Weights of a small mixture-of-experts language model, trained from scratch on English Wikipedia.
Size: vocabulary 8192, 53.1M parameters.
Experts: 8 experts in each of 13 layers, 528 GELU neurons an expert, 1 pick a token.
Training: 314M tokens, 9577 steps.
Below are experts of layer 6 (counted from 0) of a mixture-of-experts language model. Rows are named router (the router's row for the expert), up (a neuron's input weights, with its number) and show model dimensions 128-191. Each number is 500 + 40 x the weight over its row's rms, rounded and kept within 0 to 999. Numbers have three digits each.
Before each expert's rows: "gets" lists some tokens that make up at least twice as much of what it gets as of all text; "mostly gets" lists some tokens that are sent to it at least half of the time. This comes from a sample of Wikipedia text that the model never trained on. Tokens count by the router's weight.

# expert 0
gets: ",", " a", " in", " the", ")", " an"
mostly gets: " a", ",", "),", " an", " one", " two"
router:525471490526495493535567514449452445415488601519512461565477512489442513500488430448501523522501437470491511470490487499486516514566501451471424506508547548550522521478587466516525458466522478
up0:500526464423508529606502492450471477466508503483545510494534537518487487573493531492463524452480473465485520542437531495457560410499476436475436508519532549472535467536524569449479524527478498
up1:506485482488533463562468456460517426562454458489527497472527595449493480505451522589509480456502450496456491526474463495477542431507519508495556489529539498405507532451472501512521479497519467
up2:548495529520555515494456506499488474393548437502581520484550514417554561486535495503485504561543453438588535463480477507541574567468534528521487491505444485508509496551529485460456514509541493
up3:542516426421561530479464540440533488480388536480490458486461494538519538505485557414536463468543446435519464514538462506521542456504473480513449478524528518543475487481537437498478532534511500
up4:487522516534481536556597591474537489439531545465528563482455488526517524433504579487495603525561445530519496490401460480498460513465460496518457506507464423434469449507475537516492441494516478
up5:539473528601505475445497574588479540471488513454481551552552462487508461521491551411493489510484502472579548482551542519522461494487521463469418483501501525514474471494575464559566552517476460
up6:522508469506479527519517501450551459503481553430526493498488516420505454591441468434467536492543457495541495465492535598556445559520492559505483489509468503471496555446475442482545494468475467
up7:461488559479485391498485541424528519483625507525481511540465507509505491568452500520547574517550460526512440493481542528533514487515504469466529496471476514476484538459476497532463460472463524
up8:423517450585538518553491480440480500508481538426542518537546538517560494491499529492487509483468568524492473541511499523508578478457463561522591451424512469528542535492492485446526467566477469
up9:512505449439492499507568601448505584454434568500446461491511458421474552514599503495553483499486510487472532494502498514524503466514425452467439525533489466519410444438490414480508518578434479
up10:602436562473519544476499517495453451480516508530472515501464520454509546405497541523509549427478516499480482490497484553492453429466485521481505478541545515498444502479458505501467555516468541
up11:510606454494499624476523466472473474580540518513566531562482466445510472471495521492428453502505475529479457552509557552456502532515444542569513441531535447477465497477527487467549473459508486
up12:533528424464504429518480521468460490501503533440521528561486473453481457440571517484552524527455471415510546562489506562385515532485541412555497567569562583585516445510501510526491509517521519
up13:510483475468555520527460515553444504502444492472494483489445461487501380490473523459472463474487547455548474510483453510528498508525431485498516482408507470519438461500502506531490521480493489
up14:524542434531531500554443552468487504478562508485537431469489494515538493545484537513492506527486413502482481543502556504546541550518544492507472577484513503471546416433521513534543477533524420
up15:534442481481466543507502588483458521445497539482535499523441475457508510534528497486534522433499462491482516482526493449453539491459458449514462463574564471470454498478538502448586535532493460
up16:578410514527549446475471472479542469555499543442524523473440436468434403461452501549439487480468550462524477479547486583517494522520491426472511465517509490522452466474548518454497458530442521
up17:527473495579528493527482529484546579458517495475502541505555477443506578500485579596465538453503493563445458497518441480457513538555535461502514423494488540482458495553498505512509557503504432
up18:528486458484469516509479443457437519478455535463458545520459546520473501440462415453536489432502462476542492574473498445493510486534489496442510481510511547528521545541517546539494485444548520
up19:491541457503429530533493408491506457483484471386530506516496459495506525468543480547577484539524429487465540483542456560482533511452506533470514462503557479510527525524490518506489391456508558
up20:560484431462540523498485477421478477449493523452542455483566518548495502480573620502447509430491469506442553515524540522505511531519461456495459528478512483525527432474549502575507580467552527
up21:499481502519513518500429499462511530462509423507548554473516468462537426547512524465439516524493485448523561517507385539538526490532529529449483539527561516476487508472477458499563479508461502
up22:469462493578550566458477509497540519505583548552551499557490522492521462430484440514493526470510496495419475600533424549505397410440467436506446582493484472467494478457472509539546436456460509
up23:571418491419509545571514473451522425450468492463527543527477523446441563474492455531477565498464500503475484511503472507497470482502426530444490535532525507477508465481525504492498512524442556
up24:524475548519551520474415487514577503532489454488419518480455524535546590478510496431482437510413544455549527503494499483525514441453566549491472461495554506494549469511513444454514619541516487
up25:554526466535449494550530489485519446423542560554504448528549471481515455466502471461583499534529538511555530493498469531441468499442535530494443465469556570539472494501461541518558509510487440
up26:493480515502523532517497478509479516510592589546516523573448481483444497515459511454494529497424492491537513533468497553593517450480491454514422467501494550506451528494513472506461538599570486
up27:529507405556561459486426496489477547516503463496527464475489495568545476569480418467511468498536472531583523441452552456464503479566474470540525496436488494456536491492533546571534446511514464
up28:542420455492545455437512508455483497520494466553508577530466473540476551558489498498539490428445513486526537513513449492541510445480468516481506474517617439514461498520451512543471500493460513
up29:500559476506458498523473493539508507463514503406464572460494445499495477495480464463531473532497544473481526523554556484469430453509499469549487459538509539553513502458464513555583482512512502
up30:508507557424545450521462472450534527552537528519431615527505540463456551599459505488499485485511537532596562491470454527448489496519503535518506530507556457553557514489411494528577472476518565

# expert 1
gets: "s", "es", "y", "e", " May", " July"
mostly gets: " January", " May", " June", " August", " April", " March"
router:464477525554555451513551448471457520583512496541513518492493497500484520498453483532486517601527491524450542466498544546492489533492527492558441514515458514434523489508537407461506514450509513
up0:509533509471551485433451506489516454508541518410456458501525500459470543466414498491491556548451473506453577547522506563483532525512447549444447547504464568458482503505472477456503530518524469
up1:541508518485529441542438461476515512489465447586503531440584462445504449495500510518513506582563529499564506475472532544434515413466421495492555538438493545563557546525477496522448497406516465
up2:498481537494497579461489476501503480552520525529451545517436472447517488478439546525469492476469443558530467482505534492491509519485499509525506481445522487473513435467524527514468457463461440
up3:541443541549497547496432497532511512470510490595442532469503427481463492490501485488528535448507517554487554518520515512513548455440461574489468519469515484445484563527482537521496557531445469
up4:546471491573522541562451516557464488480481457479470533490538451472467516533468486505547413561468494564538469540595553468438461455515572445512469478504532531497544476525548443517533522509538501
up5:475472495563435485516518491541531473426467513539474544494509510541509441465462484483458525501481466484525505524475478576478423516449573550438497455468543392528458528537491538479573469519430447
up6:465463484516479488462502495466454480482477475483547502432453510534457466515421470450524469500518478517441546481474533446466505499441512514468443562534428495486539488536481436549417493468519485
up7:513533506562448572487548487532518529465485463504518496443430479560598501558455534477428512478577479482500438523494526492492427413475504435472446554476502446511463451563471516466532515479488496
up8:445485520455463483505562443434404530554513560527417507530492481490503516476463402498570453522423428472490432503543521521508470481445518517522497480462564468504506424482517429533472515538525525
up9:443489446434491472511467466541562465507535520498513521445488407532517471511454528405510586499467518511512499463507511564489525471516479492520525508524553463538411506478398547437562536455577512
up10:478519553521480478503455461518497532410450534465533498468490517486442577467525503493511482439543477542498521482540499524455488540444513440516489488544482513520516420540433465451532491533432486
up11:582455460517477524548466513469454526495528530519464543455506530449491505442538509483535564398474598481478478468470599511538503515525537406514471473532506551449527450489522490505537512489444511
up12:512493477488611482495446506527542552470484525493487500456504395483534516576395474558437473503493471487546462529473463535561540518518566528528499498474526502529495454571490506539532557517503523
up13:484477456482524452550522510426532521448498488501552527548495502525500514527509518454449535525534495484526524553529546493538472484480468544544502490500467408551474511544490579511545531456523510
up14:585465503474448414468529442494495514573418555512458521516466479412503551441509445527499501454408542488473434487499520478467452490466516480502525413499478423488491421524573539484500517583520479
up15:485464514543490553427502470472516523470538509505563500507510496463468470554469494536517457519419450535464495424487506430515577535552480521551444506472525504547524449513470454474432482493498500
up16:540449516524527464450540475520437472604473458509511524485511496558495514543534480482494491483500592529442536494509521494435564513461457484544449510534520484455534459538501449544507499516523473
up17:507469485426556533522473486438517469519430460477487529520484500402560489527505467494496531558473439529422584533529430527554495507475549514503511493473518497499490487491458563460569545464470437
up18:503495521436484521523484507511445554586536481472581458529461451418501496558508442441493491517532480492531534500549430437479508522523579534509480445440465570489519502496483527505500498505543494
up19:513547509536538528471490544532551469490464501506511555386508533426480478545494512503508538472568513497460540540530481466467509459503476488491502505541533518452403524566518483486502556495442424
up20:556497442509602486494453501503509542513542528550459537434447411510499500486492494510438551474483429515489412451485456504474486516502498453475409434503520520535505489547540498515465445460585432
up21:478494521464505543536544537519514476551497495407544575573519472444562500528437558520487549505492560466459541480570475519546554522531521499570466530443475514526455493547464531499494515516543498
up22:476522485483453465539566437490505494454418421495531496502464441465453460499473473497530526495543479550498508443440503523497477517451535370510538517502545496514457566497525478509529522434523471
up23:550539506568520510468500530524515492439448531492543531501504518457498477530514513409556512489519450495504521507437471473599554435483505516613498466507505504534523509490555557442521500426482442
up24:472447493519540476491503502488530510519470552491531494445495549503482463502495477494484530524448542589438462573541501450514490480554551551468464510462549494497559500458476504499415505463463473
up25:482585548417523472581555499538526421524503432523542497512509460484489511455458530476532388469515514518547398455630474476438436417509539512478518440521505489471472519552491527466533544433470494
up26:492504529570471555477465532527524520512487574551466513503456521505500470392462531529464508462478552561481448533386512539407531515422550472515444533517566459492512495535456548452563548500450431
up27:489541516532538526492455481479498546491504521467524458498391484558570547519435457478490508481503557505502572565499508481487487490572436533496491571479536493423496422528477491512474466451540555
up28:486515453452586492484529527498568457545516474502491455485554472445505531523530512483464479521395469516516571445543586468543519527505509589520469433431509529522513495517502537496528467503559531
up29:485526489510473511502580436460469475505465582424470444523501480488515492516456459528414481435491513614470419471507423512432425487472482481532545414455457488570490501525469517507528483572455570
up30:442473406509489480508492514528476473474468458467493562404473469510524454396552490556474492568515516511482445559458531528564517497508499531484443427471525528437526499526522472494458526465538541

# expert 3
gets: " ", "1", " (", "2", "("
mostly gets: " ", " (", "1", "2", "("
router:508598523477497526495432527505510437520490482491527533465485447485529509467533513509466491457458485503560482562509438457474529433501491552454538507536539538548521448563549515533502552520454540
up0:514464470507456516545474525455546500553459482498473502540534454499471521437490498552450470506527471544519444491524492513551502494520515502496475478474441501425515499459476545532450482507506539
up1:527426502559477440513544524467532473485514497438517463509523469542474570485481528513508518473527478490504465474425541516453485509502438495478458499510499467484491531478497513514531420479503540
up2:588526522407540496499486504523450485525451528443533541483405548457525490558553486487533457529512566495475543457502456495474561505505544494477529498495530553618531476468505473459506499494481497
up3:515497484481507519490528557437548507456500450511518597468479486543472480457515484529513438465574536565507502525472413472510463485507486512504510491546459536469442442506473570495514475492556491
up4:486515505566535465453480454521526520442483461454453490430505548530492472544478477528433549515526532502553525513518536512459512526577543526449470493523554525477473567489434519505488491441411465
up5:471441517490437461447521505437487495515560506516455469510507522460468464553501517486444469508525426568548463489477539506530430508455444531528402534493505504542502524541478492456488503553502560
up6:477493479544528413446460499546476429482465484430590454545492503511550520581493489539432507450500539513548431520570509531522487457522449559490497436594502531507407454551527532543466512464489472
up7:549435515476495503471497560498509492448487469538477520472466523520518471495499418428454501487546428561508456546465518464472487527510538486492462514519513537462526473503497529525465457530419426
up8:523481449474509584502428547533488586552511538498474456504550452486526472514563463429506499494545504481476509477612463443508473528484493464463526432535445448611476548496500486503564495526471475
up9:508554538473476478478445556516428535487500518471549500531417559474460507539438541484520531502532466479546540526521452578495488530487461511546512461471510515480476543423444543463538480482481497
up10:450489432556507502544493508542517543423528436472551527472457442414578475450493584503518503517458460557512534520448558577409539415444511473533490426528486509447490431502560475474537519446495479
up11:510528507467529505472522450498453537548509470493477555471540556490389504511507521478497513553467503495525473472465507571523534572482483530477531540540574493588522502560466548522542464484529467
up12:527572450515452514509444576426435577498508477514491580603460573523478574492516448476526513507507498442585455513543524517442544560423512476479513495543500493493486499487445517519462475497546528
up13:519530545486500465552563497543529523475520448519477447526463553494486509522492457440603529544447459418510570501426492473523450488455537565488469466588514482510445538513496552482449542463553447
up14:494495551491540515465511462470470550512480518505547462511484450515455477469524492403539497524578428496601508523559511431546470520471483499475578461494497493478501488546537512504543472484509512
up15:488544507422581457550492440563479559565592517487509539547517540514479490469515501558538447507488465487530498481519493556534458555448451499576485452544507508473546558491484501483526448531500480
up16:523473536485501488545517531483454461504523441444495496529465519474479486555444503583585492490456588417444457476518538520497481499535509510546421479578518465511488449587476474542471523441499487
up17:421497489533483461521471483566455478514473497515503534452484524436448519459495442496545513401514489540440437433435481509498467503531466444508477458547513512561489496526423533494486463500503454
up18:529430510471508462498509500454450487500426507479512510548480516484529441517432547620460518513551571471512487552473421455520494423459515411555492471519526556506498491424487358529520477482447481
up19:489492454524512571477465497485466495487449552566495498522452451498545555552544566521455537433519462469462506425457442492438503459499569437542485494455491477524495533541426501498533506481502468
up20:496553547510503505478456575422480478511532555521500488502457497526465424431467502448460435511519484570548399475507522524485495558502510564560533471517390531485472563463482514529520513514489485
up21:474542532514489498452480472521404464521428484455481530428506469447576570511523424548462547430490503524581501562509566487535473524481488492478508493471479532543514484463497438492490466549433523
up22:440522498536512492511456485501461496450489460542491439425493486500473540558585572464475485490482565511442495484593446474498530485438463475475510470418461495558519496519480428476485521562531527
up23:548492545473506537596560478533495490568544471485472515542534522466460421395509437441560534491547460541444428477562553499524415542471537476529510442495474541500514445488493546485485487581512507
up24:484616473522520471536474585484466511512571493489525495511572539546492453449496498443560544545433500536591455466449539476541490488525529515543536601510542465506519522532493453498478464420527453
up25:486496610575559561465469536483469530452510467411521461493442472468463397486473485507515534545532505546576463499511526567540459449558485390518413510520449446492464454499475480438532575522480468
up26:535462517523517528488476519559490548447572407517497558501483472517505502419468510523577393552559482541474528536498541481479526528571509488534523506531433415547559446540525513445541454450502445
up27:457523427537421528443501437506503504493487557476486464457532512475585459539547499542522467434552504495516488531503477417459516564457531490564435470459444559519564543467526468456490481515449541
up28:513441496569474515526523517501489454497502548500598501439497510452485461465472547539523554532492493510437482514510459450481440479411479461431471468524503578450449512454412498495441469492480472
up29:448562485475567532540480469488529552498491497485481462468548456523481468483611488482455442420436427515546534542514500592520494499485511525423526518517483497494476532476476486573478491506580503
up30:537481491504478525516542470481498526516502481535533487384543551495507450493531525501518506441472468529470537512527520532536546524477469495478486495527469505552504426502480474490583525522464496